config.yaml
n_layer: 14
d_shared_expert: 0
batch_tokens: 32768
Below are experts of layer 2 (counted from 0) of a mixture-of-experts language model. Rows are named router (the router's row for the expert), up (a neuron's input weights, with its number), down (a neuron's output weights, with its number) and show model dimensions 0-159. Each number is 128 + 24 x the weight over its row's rms, rounded and kept within 0 to 255. Numbers have three digits each.
After each expert's rows: a language model's description of what the expert responds to. This comes from a sample of Wikipedia text that the model never trained on.

# expert 17
router:096166124108170152112127112140127149137125136108090099166097106102123081098167127107122111166109097145123101150156106114122130091130172102093082112090143102151116118138099150136148143098143114114129090095144148114112084159127158124095145082159125102093129096116144095100158151126107142111122134086096095142096105136155130154132105104112095108103103161097101160099157134162140124153093105134095110150131124103135164101150150125108116090150125113112108096127108100161136152110123106
up1:084191135099135150129143115143150145157168121110118116125110148117107107148128136096124111145116138143120119117130097117132132110132136115158106125100194111164146167148104141139102089118129112134152084116121156097126109135177147120103128088137141109135175117163180099126133119117136118131167137112100117148132072098159128146104109134118103133092120142081119136116109147134104091159130115131181155145137117076107152116126179135107124108125125075130110071151136160169108088100113141
down1:139118104112103128154131142107110111157099139159180185084133129150094143126133150150107107105131161145154154097138130159169106126131088129103176143162118162096120096135128138117136121097110139125109139149084116112152153115118112135154127142105119151145121147100109170172108112134164125108108137142128154103121143120130179152106148129150162141159146092138121123114109149082117138094132146100140148087149115148136133144141138125143152139084096141160197138136157136109181117180168167
up2:131136170117099157140147106167103113116099128132136136106090181125106146129113141128121137115146149139169144140126116119163171171120174105129103165136134126128113087153125078138140100094168091145102129124094107158128124155103117128132126092113165112113096136149135110132118156111131151123126138109146150157158136120105142171132164159171186091110149126119102137094111175125162142100115124135135116143156175136170102141176109113166126152118094146170152130153155121109149070132137133
down2:154121081143098158136145109096111090120132093161146155135098144122139145107118168136119108122158158169168175125139141181120122180094093130130164168147100136114129104143127094165138129143145146122128105125096121126139156150100121129158115119145172131170098147126160128128101133097124118131150178148165112152132136129139138133116162115159123116180168116150143142096120157108129121127131175161108156119161116169126099156140118119126145143089110129151141163128097085119156073153162105
up3:111101159133202105140122113101133140084090129137141090150097133138093136142148159111139122144136139136150150122090134125127134134143132119139152107119156116168077131138106114136147111122099119155107109091114114131146082142110167113059085132132107128116159093119096100136176117116111169141113127127145128116128138140171117165144085101144097111127150144106106128082128143142111124146116140172117115171126131153135126138125117149126087136201090138123146138163119106148098192112116099
down3:126157120097099132107110134154129194123148138108095133167103180126082125119125153156156132152122101128120107133110134114124138125134164151159173116178103115133133104102136169100136102100105161127098150114090132101112138178125129151152105190115132110123133156134135157146113147137177127133122165131105159141125152096150182128140155098125112146141118064160098146124121147109141094150099119144141115124145103123152168152147118147136117106096123108127116123083104177117113093151164110
up4:118092114114173108115100117116156187125131129125138118096123160107135138153117183143133091134136108124115066139089138159111082184111105105117120105137181076106147107139120113131115111086124095108129146151119098136082100122154123127135141090131130092140196124112123135128100092097126094138174173128121120130120124131128136135144135118128089139127122129107110113141115129137109142154160146142151153110098138108107117110141137099103136168117085095149105142086142165171112098106094149
down4:122109064129180139165126125083119132137078118112164143113158154123158183109170142161142091129111144119147160116154130146143097145117112121137134115129128133136102119136091145105129116116090167151099112160113132120123117110151143127138127144101066147144126156099108143146125120118183132099091131142194150134136100122120138133141148100124147112168124118149137118119086096086068095092113188124136138148117131116118140143143124089134107153129139127134152155125162114099152110176147142
up5:109126134111135173105111124130138143127122128087115112147145111146148128131176128109146090139153119126128134123132085118079155076156192148128087113133150112181105132121086145170104149142134101092136119115183184107131093147147148124139120095131105094131164098121121063111122133136136118123145147131118136146101090137140131146139111164106101116102121159080125150121154126120140117166087130109109142141108107119095130106146164113095131107162134127163061096160109128155136116125129104
down5:120126093111091127160109125102109111159111133151146157115119122157086163130117146135119088119169170126186169106135136171140121125125097141135161131145129154097122086150130131126118091132122137144087155152113105102150154104120111134149156149093109134137134143127098146180099117112138130111146150147125140103131145120135163130117146147174147116144145089149115111093111157106107121109151172091127147095148093159158136165134137122146160158075103139151182141124129136108182101173175125
up6:142158170105149171118146112137138133136160123102086128131144142112119121111154135060128111153130112136096136137104121114075118088130175125116120105068106072153138134105116146126129109130140152116129155076141174114125084116152135135130141100169128092128147115094138056119128136123068112096054119116095105127118106121167134114135086118093141135123125146093100137136125137136108164161095105140113136141122157105127132134105140148098118100147143118128097117113117140166110112109137126
down6:112141080091087105144170119098115123151100143139131159121132126152133161143116137138111125104142188159173159111117128155122119134129107142150180112150136125115156138130159137123115116111108146141111162155090099126139164118129104160176110151093127164113129145106099166157116126119146147122146133163142156118124130143120140118116160157174187143115131071157109122088120136116110107086138163106139131114162122148138119119128121090172120142096097177142158147117156128069149114168150110
up7:118109151131165126162176159156113096161125164136135150158090149166141139079160121071118126117080141122133141109114141127147120119122195138135117156095136128122145117142130113128106125116164142130129139141147169143147081146123113130128140119136145126134129121164175131154142112130126089070092140142097160143152106115131116144105109118162134109113152139155103144104088160133135075096078075099119108126161115150182160126136146165098158123128171102125136119141093135135140100133140145
down7:132146081134104140121108129101121123165117145144136156127087156166100146123129143152135120112144142115193139119128129164141110139121109154131197111172098150119128094129147133163132097139113145132109140145112086140103156142159140097139115162109127152137094142130080148153111108117141117131142121153124143107136144129142166101113167154144153154122122112162137105113136169127106141106145128128122117109146093178171126167131111147142116133090112162147138160114103137115211104194180123
up8:092148122133117096135138119141133109122114116094119119136114152140161080167132160154159133133120131157117107104144107119185141127098093068140079162120159072161152142114114107062150140143134107107106126115118175124124123156170119085162142113130114166181153107131130096099096147147151150108119130109170109134101106102138089161109138142148137122144110134112136156126143146120104133177106137134117124135121137094147158092130106154141136132123093098114112170150126109161134096088111106
down8:090112108120094120163159148118113125154110132137150170115114111121125123141114147096123132145172129107148143079103108149145119126161115144145100120142114109092151145136148129145151122069093118111138107125148119174173127097152106138164124178091134145128120141136114112171081096101132121138132098160142136086140141106114173113120159141135158168135151060148170129106106146117137135108143172093152142111125131130168096126102142087150155135086108127121154107111144119108178110109172114
Description: Word-final or inner pieces of longer words, often Latin taxonomy, as in "Tribe", "petechialis", "metals", "eyelashes".

# expert 19
router:106156123106169160103126125121139156140123129099096097179094103100137083093171133120109091168097093151117113155156128124116104077139146107102104108101140112149114126136093160127154143119131104113139084104153153110122103147146164118107142104172134115099136110110126107097146142137113125107132133091098086129106121128159127134131104115118068112104086165103118141117163135180137115153094092134106124134120122103116176104134164130107109107162134089095114088117107108154123158112113101
up1:112158139143131130107100112121152143145103136114120142145079140133169101153122145132130096128118077146144129084126148159115101127155123156151143118116143149159089147125124125129129110129120144149107107146134121141104104147145155159137157150119133118069157130132142122162095128128160109117119159124103105103105152079143113132089089135142145104178110126118102118138132165165121098102133121187141132111146169138046116142131143144080150133145124059136133104117102144169079112116072143
down1:096122112107142146180140075144095131121150139138112139084154140116071154124118095117097101146147126108157129124122144138183099150145139189141117104162121113134151119133121141140130150102121166161118144129131125159153164139146123120155132141126112167150118123172132157126160137109133124123141164175151169130102129116129137073096128140181142113157176079130114115154156085081143104125168154125128129133124104121118135081129112114137143127106147103142159090137144160129127146174084115
up2:146129169113135151134124125131115151151095119117132136116151138116088150144129125064145111127133088125133128100118129153063083130118120070123136103134116146104094126131130124132115123129107162101104141147147100140112120171130151154129131115112128107130164145105120109166139125156154095090163154139144133110096119132143132141100147055064140124125109120120063115125128136124151124108148149140115136109114169144111108131178142147092102121098178087196130108095109115149123131137083157
down2:130135105116157131146165131123111145088122132158141128113121159148147130126119115120134122136139152105133111178116136131127159117157160136164132112187139141154104116091096123148152133117109131118117095078111125178115140136130138114161115160126125167138138146170115191113103107158167092105149174185149190145107161125122162114108132132165118169167145077132123135120126106097152121135090148116160203138130103106118127085114101170115143146131153136126115112121139110106121140145112107
up3:094102114139152149154117107149121128109153112083103105130104126114134078142184118128152127143125116122124104131135122109104130108195139126149115135110146108151120090123071128152152150141131113112131070122131154149069132121113121101115136095161163103125169114133162118125127131072087109136059148101089121153113119093119109148139094146143108116163107157113113150134157133140141167131119078147114146148133124116079142117149167135113132119191142129107116116102108158132150149125107100
down3:115141089116138170177146134131106105133135120102141122096117132161109163108118090140124096139101147144146122121098180138147122123151144176139147118129117129166149127124168111147124141125116176177119158161112132132144169145134076108129140133123094171186144155197101157131160130138133084097134129166134151132083119093143101099096114137159129114179140103150140169146149138076140133174108118110135141119171130107140108105121111136142162134140128134141133076131119124118136110111148113
up4:126146163116161156149142119156175160143105132069131125110129147112150119118165158081095088136100074161099096128144122139148097107155137123134118141116156140161074148132132137114115139104131126136154129142137146102140079151145134174153143139125183106119145149138138131144106140137165134087084183122129121122137131094106128122095141150126144128146102143137103114148134144150170096083102105135131147129161177133070154107120174163110129131139132090138135095143105090150119106123111140
down4:105144110126140167143091136143113107116142119154110131126148128148119174116119099100123116133160160124145170131137143128176145157158144147109156130152114117140148099110167146155139126088117172161107154120101081118180129168124105130155137124099099178148112122127133120133126096133177113132113118164148202110140079131155116136115143131177138105144133121118129149141125148117175123153127074110099142114147174112114124109106098117114168130146165086135135111152164135116132177156097098
up5:097132096090125127133126111172126175103129099085121117130137120083146091113155146123124117169096097153121096135134093100120138136173118107106098146090184094139104103133081117127139164096173122135121091112124135117114099164075133113113108127162149092107156119144157094128124118120118133140094164121140095148098116121122128166147090135104108098103104164093100158132155113141139151162097130121096117142127128118094146081151158119106129112150147111169116114149091092144117126111110116
down5:108117101116123174129120149144102115138126147120147091118108190129073177109113127144120112108141142104145142093112125180160175142127179158140170145132099123146125114088128124136113095101099148168076158145112123147154123136135133136089118131110089181146127126149177088147137120104125121129113134154167174100114116130136156114117120142173147165168155132124148143110114156122140112095131140135138089099137119171118144159094121117173118121140113115145166111134143155079106134143114124
up6:084145095121112135148125125147153138116125093083105113142109115106124114120180113121125119182114125135097126128142114069099121113148124106100116110078142103129092111107082144147160185115175113119137088096150163125093116142094107095108137104159169091130146106147112107112123145114111170168120146085134107170103120147151127159136112119127099092121120160097074163126148103120144149165100081164113133162120101117153146124147137125126116119144137149154125124132100112116109131095124105
down6:123104143111164170140106138130086102127104110130157144102113129146120158137155134145190097111090139193118146096122146143159141129123170130140146137131090148133158145088144129172161096091103171133068143171154108144137164129124086118113145121109120171144118158123158159154165153146122100081095108137119141106091147092137106131118108145122126193164127122138126156116140123078166123132108144124157127113144153118127129167092113123139150129121131143106124114135122138101125102125149164
up7:131136139122146159126131127140110118156120136094133145119171164142156137121153148125168130124153088130096132116132123142089084137196166141162139140143141128110148121143102104114114136113114135098108122155133161126122111157089137114137152133114164114138179149155147120165114097115144120088092190144111148118106155094160128149114141145121144157085135133108084108082148140143167113131132140106117158105101153157071158150128174137124107140145168077166141109119139099081123124153093151
down7:125090086106137153119166175149150140134069117136149133107121146141102155097115137139130084122094182122120108123128168151186195122125148131139113137148086120169118115141111139131116135106099129120087132127103101164119139138116134145131141166140065194134119153152130122144143129135161128108124122177148185144137115113127119121088125147165112132139143091116139144098183152093120136125079132111136121132135131122149129140107125120112124143118105108155123091163085136112103137152095101
up8:103156127091137121095125132137118157128144102096099113151135120097160105108141121116140134161103087155117098138128102122105141123143123086087110118100176122142127126140107127112134143120155125132127098122168125138124107150110143117106145084151121084097203117139135072123174154112097116109139153099142104148096106131104128131117110103118126138131157158094084154095122127116160158144092118140085097152113150109138119106183153136074097100116137081132102149119116116172154088092108119
down8:092144114122136142133133113147111107133125138146128132117164117125109116180143122155152108103149132117139106134076090178117103133142181146120184146162126067113150145134123159146159095082168116140113170084119129159116144156123125121132097181120145120095117131127126160141124153102134093093140138123149149106141145090108129124136102145182129142169150089139116168144130103110118120138091119110101169100173116140102111161122103093136123111169121129132140116136103168086104122158103108
Description: Inner consonant-cluster pieces of verbs and names, such as vo-ices, Air-pl-anes, gu-ested, strugg, viol, often in music lists.

# expert 15
router:109162132100165160093140097133130166141113142083097086146077101103112079087165138149113099166105112143109098156141126104111120090151160110102109098112140094144118118125099167135149138108125122135137108113159138111130090155128139125087141072184110119109127100091133120103153141160107148104118130119092099133104123134169143130127119112102079125120094152093119153116151146162142132168100119146114131148137127090118161118133147126111085092160121112098112115109111111172143127114114104
up1:093150143093116119151132089137097160110140133104125092121108110128132104121137168136157133155115086144140070151146129096121148097172170148080088103135112121171137091156131152112156136158108138139145117149171137087150131146118128145116127100189141140125149164107116116113123145180130109117104128136137097096138145118170102118118123139079090157132133127068156112145163180147120123115116135110143143130130102112089112132132132129134101090139133114153095140143132096192164109123124123
down1:134085103131135155200185120147109080144154123131158149123126123115118157122103109146114116106154148076134120148119141081171136119124156154125124119141168151140107121152098114116161141115130127133094101118091095100185130115090092109111113183110144123129109161127120169130136109132121128129129129108182156090100128148135147151148181132110126181130143141135145124138120123138105085148138134147134109107124087176176101156115125143133132099099138171087151122120121107111151117154132124
up2:139137147119096099120112108137131151141092171140118127138140122147148123129105090094096115116131064131116136094116138175114119097158111151129154142142168147115133131136133149089115108194108132131101117147126117079114132123152094156123132127122171153080131120116139133141143111150151091098155141119144138112142159133146148119070133085131109122159121125133102127153125138148167165119154152101155144113162131126092118150154139171072173127136131106108150154124139156187110165101074157
down2:100135134132151115106170073139124150139147133135153127112158103142149137153092101119112139119140135103155087135061130139097134146159127130107123109112129167078132112101179130088146118114115099115119111156103091151191125151060124148122126146116112129124166118153131088130097129125140164153105129137136122067145176110153178131122139129113140123120157144096129125128137144142124126151139158109146114097144161115080096138147166130114106103085137084142155109129140115092164138111105112
up3:113163120138116084103095132147152148122139115109106121130120122113143098084137097150104163141111111155121058139128118112122085152142143117100116131130139092121132090141122177181157149158142082091179090107154155118111144164139133105132136122122132121127145117143128119128137144099105142144098146122085118156117107139143138135157110152130077104090152171106142116141157133137133079168116098131110119151088109084133122124135129116087151097184149087149125114151094123150166109113164120
down3:135106157129152119161123158157120116153160139115135146125158117156143129122109116137149143108150197081127142105112171114125174163085117159150131110174116132123119114100146122115140125162122127132161127150092103173155185094094076093105136089108105147151106132151135134127141091147114116124143149154110163121136134143124152137110186145106180146135143115154173123111126134137101120102116133148163102133132132144150121150093117169128089112098104175147133128115175170124102111155151122
up4:105130111114149131074111137131116139119119118112119117163071102110119093100163128132136145158130125148116115129127136123122147122154141125138099183101138145173113110126095141154127159113150149125077083133085186123092125168112110145133176137171120133112157096156177119104102147115146109141083137090116105149106118152169113136135112123154099136147113169122119153137172111134148092142102111158097121195109105133132143130129139119128137113166120121114131152169105107143121093077169121
down4:148091115135096120143139112134112143109165151157139106140128152151120125130082129106110119103106176132123147121105173120169153137119120154159096124148085148150111102144131129140155121139130107165126152121107135138127137126124108131099133127137123139120120114144085135141101127129121118124076176113166153126175153143100134154123142147122150126129144131136167098182171162115091106129162145158110125135113154184154103134087073128154105132148114176150100167127157182177105148173172144
up5:073129103109126148146114117127123135126088108141124112127154112111149112170164111144119113139109138121153162146097091113077151182163183112080137109104150141144109144139081082112118155124124138127148140109137114144119096145080160127122150067139132107140143112119149125120169155123088147103133143113122115159128105161112163123125128106124116123128070129119128128108156128123128169122130110146135124197145176108126181110133167094117085098117150146111135124080120154114148144126105110
down5:154145114124141189140122143126115133103152096129096162159117183151152138113144135142135170113126141085154181107089119152147113148109131162118121123132119151101167185141136133147122130165138186125107147181102127096126122151145164132124144187126102156108091159148116151121073118107093108119096164152169125099129109149120125144137137135099149179144133100134119146131123108137110102120158177128171127105138139141146104117099145156163168147131146136118137110086117132124129139154116126
up6:114145098102131107139086135135134171106148116102086121165107117110131076098141117138103103157109116160087091141146112120138117115090105095117112197110172117139103148174107119151130168129127124117117090139108168136094124144153170110134133123151138139092137079157175089125137140128131158126134126091118093161098101171121124145144091129093096114104121154120143156120155118140113104164116114130078109130129115093160136093140177095104142108124137114130125103146116104151148127117132094
down6:203110144143113089149142125129096116149166134150146161131130150180121123120094144090126150080141135121119154097111133146118133145147161161124106125140109145120125114118140117135147138114127127135131136120130142151101090157138151116103110113109151121126117112143117132138132141107172092119114157102128166165134150149151141162143174126149160148127108143156164127155165145136130085086143170151088115071118107210129117138096090166122087128105139125138147157168155138135099109179117137
up7:125132128124101094098126122119113157096134150127117096177136102148108118132126073143144126127140142137139080127108135137080132143108081140117135155092125139125119111133045169138132121144110143133102139145162140104098105142085134164106108162144109148139163073116162133166129120101118137141111122097169121113117062117092131134140112071139134120071118140114083106116142115141117067167142103171128145154109133097102109133110115127142163144151138133116164119116127137146123112093123126
down7:173096157106093119139171148148129127128144163117157131123159136168106143103095152112104127080127161120126133138116153153162129141069153081156120109147148159128137155153140139178154114141124121161154155144131102122115134171095110169110113102123150137108134128141135115189087159110155129093125159099122156071155116149106132154167118129125101131129130088094153113165146138125143092117162151129108137084136155165152107135114111146118141168133118130129128137132163171148107124173146128
up8:140106150133110168130145117143152137101055121113129131154129107155142142128169148123070108131099139119126145172157149130157170136137176134089162098127166130125129114116110129078172167111111142160123163103164141124140061138111095104129145092121103119143152134099108144116142156156109177149140127147121133149147147146112129128098136156152114128148147145110133143078126116112197134174146108129128141131144149106097148122096129114132066165148133138111107118124119121109092127127116159
down8:141118135110134167144126181147118102131135121139132141108134150110147155086143126143122134128110178098128156097107155162136112153150115161092115131087182101164152135160132142144139179162199190151091181175146152096146156157101118139161120147115169135141146182142132122107109125105131121130128108075137101113133140145090132171153120120130137115124105120108121150173136148113134112124137100098142139151163108130123119120093110128150160130140098095115148115166113145149121104141124137
Description: Pipe starting a new table row after episode plot summaries, month names in dates, and words in TV or plot narration.

# expert 10
router:104142178125191103066114153108144128163129124102120108203120133134166104130196163149137104164121099093098107144146145142152107065141151096119121141106111081115122138120121143170111115124129129118162089111152102131129123128142152109123127095165138109091109106106151140133147134147109116121150094096089105108118127146137165121143139119116066140126143138142111130143131113140105112165122134120129133111097089147147143109155119119093074107141122090098117115111127135144146138139094120
up1:094176105120142140132133113150113147135145128073095113162092103113105112103171108111129108169092118151098119120151102111112139095136134113091090105081151139162106121132076156125161161109151093116151113108142159106085104150097141118091109117146114116118130093127129105084137157128125161150106146103128107156092090126127122143117104091098118134107080160088107132113164121149149129156121087141111120154118149111113175093143189107121109110157138127111110105126107124119143130116155101
down1:086159133123189117084111108139171130158131138113123135131115110107132159154103155150109148124127152176100100129125148119073137113074090142155124101112135108111147105136114104092107139138151121112139133124084121154086110115116173101130080131173090101139129154133127121134112168136129142134101094121161143154088169077080152097140157101144114093141101139131131100143158124151103121125132141130083127149139082102105111134122125116155110108110141136107164152105108166132090129109118103
up2:115165158096140122119143074149125165101146121100100118116119090098133091128150130109076110153107102159111112176154112104140102090115131101121105097117162138134085093137115134146136146124154111107143096137151131129111096151097147121115115127160155127098105109126135101112145145149116123129115160120120076147077115122139116148143122107090088100133113159104151156102138120181165088122093080135100110159103174114172161087134130135126082106142142122129149120124094092163117139134125126
down2:136136137138118128117143160073152149133124153148135158146104102185150110140126169144140137121123135139133120152138166159137151140136109109134182170122115106136121146118143157174147149127157126132131125186161103143091128157121149161084135126147148140103120174127111149120184131132163152090115108097109124124142141152086144109165129135150119164102132108142129146136162131143110140158113138127157102144127133101145138158121114154086085169126129163074121125113093129160176101098141195
up3:102122087144087141177116092129149182111114120087118099103134127109158108144171145139149062148087102161122099116149087113114127126121147121104103107137140156132085134110113141128116166104123137130134132136158106079119089128116113108136058137147161142119136138116095124087143119130149108145136146137146083127108128112144125115125123137108104174114090148110148152120129143170122070140130130129127150140076107128165124110149175136126150135134139109113099080111119072102145127099157136
down3:094156091136109147131102092094108161111157116094150129115101100105114121162121119139116142198136134161094133143115133129122099099172176113147139153115134135134111133164127160135140162132121119125155139128123093146118081146130155082082133137164143114097163174096118128129127104140146105137114142119115079144081169112111147128125155157109122151076111141114138145084144139151127166197145105111122160110094126120118120118143150131092131145118169140089103094155116132134154113109154147
up4:112142113125178138088140127130132133147136124068097106128111126109118109071169125111116107156088149162098136104134117134104143106131102118086099126090151099142104114141060141119153154136161123125153109118121143119114097146127150081105107120157134117135120106148169122088136143142125136131094120095126092153115091124092111127110115127120126101129077145118107145114159122154152078142107086136140132148155135100123163108119157090148126120137069147108116090163097129110108076078142123
down4:111204100150165133126058084134110137130144111076117110156126122081133161137121123137120132167128123115082139144120132105104157114117123170143087104111143098160119089157110120106123164174134110104120133111108111117102138102125134147104136140156120106131129128130162148120133109114133165133168090136138138133103120074071173142123156136137114118142132112107140097140120103126118147172163114126153138162133151125093098136110091133124102133162131126085121156126148166147116095169093104
up5:114163141112147167170071125140103140124152152101119092109125133107111110123132145120096109143107096145150114112116119136097091091126156121139112156124139149157066133168132118140113131143128134092102131152167132148055128152124153161122160124120122136117143123133135100128148141126135111157132173084115094131122124089149149144088094082105141134147114144119105175121127102139169153123095111142109113150151117120116127120194145187115173094153098109122130151158109124117148181114118106
down5:151132090142123168087090140097133150167123172111097171110094097140116117112125178145145147124176082139107115128111165109127097144138160110107140169157127113147176144140123100127145128104135067124159158133138127129128188155134148107110147155123119117137147132142104134150165144098115123093141109110151156168104172113132137125096138082135143131085152086150116110135140146108127146172156094131126118109111106074139150112113102120112117119115174133100123130112091148091148113122132142
up6:124150135117165138144111146136103188146111105101094103087127120097113112118157103093114137156091133153121123136145120115119106144098156125096092077131133163125106102124100185146150159131161119136166110084139120142121075145095093103117066101164155115111134106104115126079131139099135121138111152134131110151103112165145116129137137112094095129097087149102109163131159165157145115126135109168129135156119130113120142092130170130132087141140120151130134112117086073128131092105134127
down6:098119080133133129112124118093093180103132167122132105101098136131128134150130139162114132158147150187088117136110111118118103113131120128139113149085113145131106133117130152153173180102114087109151140122113109135105106139127143122066140093110100134123153144137131112155144141137154090110125140084121092131093179104107145153148158118132086150115102110099118145082199118133116133154133151119181128089104083116136090108125124144131129153127165146091101140117093129135148125095124146
up7:106145114110134143111178112178143170132108113086098111138116133122120101089173111115119115156121119168108095148137107124115161120093146133121106098117188118155113101129101136157143138130135107129138085108134127124117118160105122131104119092172137125125118106107139108102153160118096161156110165089134072160098128113128117142149097145131079116142116161097121146121144164152136157159134099190118109150142167112151122088137129102124106125161088115131162120102089106165102105093131115
down7:107147121116146147109150119123086145145137185144150083136092104135125128155088127183137137121112090141104116145156171104115088119101094117095136161092153146155124098138142133080155152132132131167113124161102140151147093152097138095117157134100160114116160174123125145153152120152150148117130112103144104118098138098124172171134127104134096118088144099111123138131160124136124154160159144140159141119107123071132119158082092152095091151161148131091111115147109124155135141119105146
up8:084136113091125119116141115152136168131126110104092098124125115077124099141156110123111109158099107160129085148158111107132141100129130114120091104105146112135106095146088127142158154145142091094135104106166154113101092150129109138102095097160137118123140078132133110116135143114122139124112157102117080150090106132144134161122107113100087120107098157077113148109151125169140126158113102141102123159118137071154145095166145110134119120166082112137151078135092087128141128103132085
down8:082134133115129115090131133151112146157112167130113159162117124118073117146121112160140141132145141123143121128098106114093123151113114133108124193112118114106149137155117142115136158147142111128143169136140102141098120162160157122085156128144147133170142146126122151136134086118124121117133102109136101129112132123125172161124183111185117138085145043101142143138107119080122112132152129138182145146149128091139112144103111125129078131125146165082158121172095160143163113099136154
Description: Middle or final pieces of proper nouns and topical words like Rotterdam, Massacre, budgetary, plus digits inside numbers and in.

# expert 23
router:127152130115177134090109129140125157143115126095088111212104093109118086088170135134136088162110107143097112154158143129126129095134139101100111126087133095154109141122083146133143146121130119110147100104155162140128108141146174124110151102174108110100128118103133109094154151143110140121139113108089086123126112136151122123152104120100081112100103162113110145107152138157129120171098104128108127123138116097134167117124136139099105093160134113100103086117120080162123175121112125
up1:107179099113138141132101083165141152141155107099094080147129098113117083131138092117124126143130096131145092107143110111125137087161147142113116121135164128123136110125130163137167154157137097093132119113139136084109109166126141170110125091162160128108143098082126102103131138100114099138115160128103104127078129085130138179127101128125100154157116140058088144125161094154158118154129128141132138155091111091096147136135136142113120135149082115104120111136104153168130129117096116
down1:168130117157131130136154102119103104120148122152167143114098117131115153159098104142146125128151148078103115144150179162159132147124101136121153086083097129140094092165137115088171153140129087160094176189124114101115100140136124098118127119108113128151130141093114166115155136072101111113123123127115156151129131104146122081119151124159147107129128109141125111140104148164068109108161144180131085118146097105113103167137109113125113121123117131104154121111133133110136115182123145
up2:116139165104146137145144108158098143107139119093095097174091157110135104153149117099145106146098118137129118134130109131149140090129190114120049121138133168158108091158132106149125140121160118127127110104134158142091066126143107134135133079147144106126154111078132102124113142115134080105102154115081100144116108144127091143110123108114116148137100158093103161105141158192163149152117122143091119156136151123150163139148168153114104130140131112096109129115104133114131116117135100
down2:140119131146135130138107126119131087155117116155163122119110147115139158096140164088083097114129150132115113117134138138091166138127112109151164145117100092152130111167148114097145093135133112146136124106134184095133134139151102116127173169134104191174147117118113166120174136165098117140163134140117133110148145128129171109141126121131128123118155115133176092133124110128096096104144118113125151055130169157102109123171120111137111118107142136109151153087109146073139068118161148
up3:132123109148100086136110136136110117146123126135132121159149103138113111179094084122141144136124070119109126110110140134094118140137138130109116087120114100120110131120102154133174129157128109108119144123174133149148139136118099142158160136137110113118163154103124114148119109131134086144149149167168147096126135132188122136114058081104113093098150129145112170177129112129141151138128158152065099126109123137114136164153103134067145120169184112177100128110132103139111130155106148
down3:092100142137117120128113127135103116156130131091151137106079109143109156118156123130067121146135159139094164136125132122132144130087144104116159135098132119109093126176132112132113142130152158129153175138140126113162128132176102162156109130159182143135109137126113140156127087146121144121144122114100130117152151084155164159161174168118142149119174128177147093102129112133090105131146114146117117080121087087127136130094133107144089159067142130094137113098136138162128111150168138
up4:118165134097155125126141091157161145136151112108103108118132140108117109140193107108120143158105095171098057135159120104121154140157127114125122126119137110148089113164112102155136152143139113115154076107162109116138129144131166121126106127143133112103154114114147099103176172146124145161139142100093101157104120152152124129148088154101128160128122160086103124106165147185143125126114109170079109144138147111160158109152149131109108109134125082119159078119107123143162140127131136
down4:121097123131088141117137143125068116142120150138150113114073151124115140114171159140113076113108175079109131133115098167165151134142094120170150120107140151133129149138118108096108116090125115135119189160127132147133108082161145182116138108132140130168117137109133115163124110112103129081167125090131140137112171094111152111140130080158126125150133120119121093143109099120116084131160128155162096161130101112136124155132113145179113082131118135090117150117133153135143082133112118
up5:096149125087149161115125110149143159127122111080091108141115138100140092117150116114105107175095092160094091130148095119115127099138141116101109107104157129140114089156089116138144171135157095114140097099142133096105102142112146122107118111159142080097122101115158098103135141114101153138104146108113100167080103120143113149134124104098095114135106188093119161096134133174158127143103095151101109161136147096137148106152161129099117108166115120132127117146085119154116126090129109
down5:166138152132115120124139110161119103158110188174129158125128199128151149109116102152135106099153131092141115094108137131112124130113089107138145129108113111121120162154130101096142126115167110188126177138131127131144130114154124136141154121105153116124149128112088134144136109114107142069172161113158161105146141133116130102152160108130109134135165113145140102137110106104061088104146136123127150089147113129115128143133123148151141183123109084153139147146165146090127105188144100
up6:113130112098125120176110113138108135104141091119118095126152083096134101159161127095121120149082104134139085143136110091150146116154144107106117147129150112161108115125120102114160172166145131076102118143141147124092130119116154119099145089165125117119150096134142103110173126118086149178122125114107079148109131103124119133145090116105137127147133156118168169125128125126140136184081085111087114164113108095141149098148142121120127106152140119088109138132121108127153160116175072
down6:109136134109166118114126141096104170103149149160128102124111148126140133122164108129095134117105144128114132153131129105064130140115169104180137120132076120099087111136127092133161129105101131132126102119102148152118121130166149162123122136129128198126092150107109139163127099108114114148151148110130103117137154135138143100163151132108161165115140117117131097135113102153106127067145130124125116148115141167151143157151135125166142126144113175124135217117092091105119167148161172
up7:120161114117178131126129114134155130129132111115102093170120154108101110133129099124106107151125136150098081118117126152078115119133119124126130101132171135131148133157054126144145133158128091118107094091122135113124093165126164113121091128139148102114204103122160115102143160129120128136134133111106102114132102129149098154152097120116075164103099143087125140108180137143132125163144147165106110135119145094146172148122129108091103121142089079147142066138116108097124114127111125
down7:132137076116136129152160087148097118121143144142172139145104163121153159121116133121138097129076151135097095125158128173148145170084102128113149110076152106154145104171130163101141121122150145153084116147171167131126115110141113167153138146124148188153131104134115127118124131135141133080166146130167159134081122137125141124120176114171106085158116127130141090140109140118081097093128135163149143121102124105151103131129103159146138140109138122111160129152150163104163120127133143
up8:134129139149144126106128170096146127165122142091118137142146187135067124093120073101139140135123111141078112114115134104085101150123108132133132062139116083109140121135078183183175142136118100130149136100128140142153146142108128111107087133117118106145144130101139125102163166115121190168136153134129142119121145143136148168165113138151084096103141130125120113117098128120104127146137157161083126130115135126169131137152119127123147147139125133147117070135110133118164093145155108
down8:125166125134102104155139114146115091114118162124128144159128112153138113108130131144148108164091122128134144132132097151117130126124114125092157152095154119121151124174150144113155149116164145133096142148122137110172152101117109149120138169122183147131140130152143109129126134107077165117136095062169102145136143102110113130127129105146114139110121124148114130148108131065115136106131089159151166115146088070138083178112089167111168100130131150078151151163116146087136105136141087
Description: First letter piece of a word split into fragments, usually a lowercase consonant, as in "c|ared", "c|age", "b|out", "b|ullied".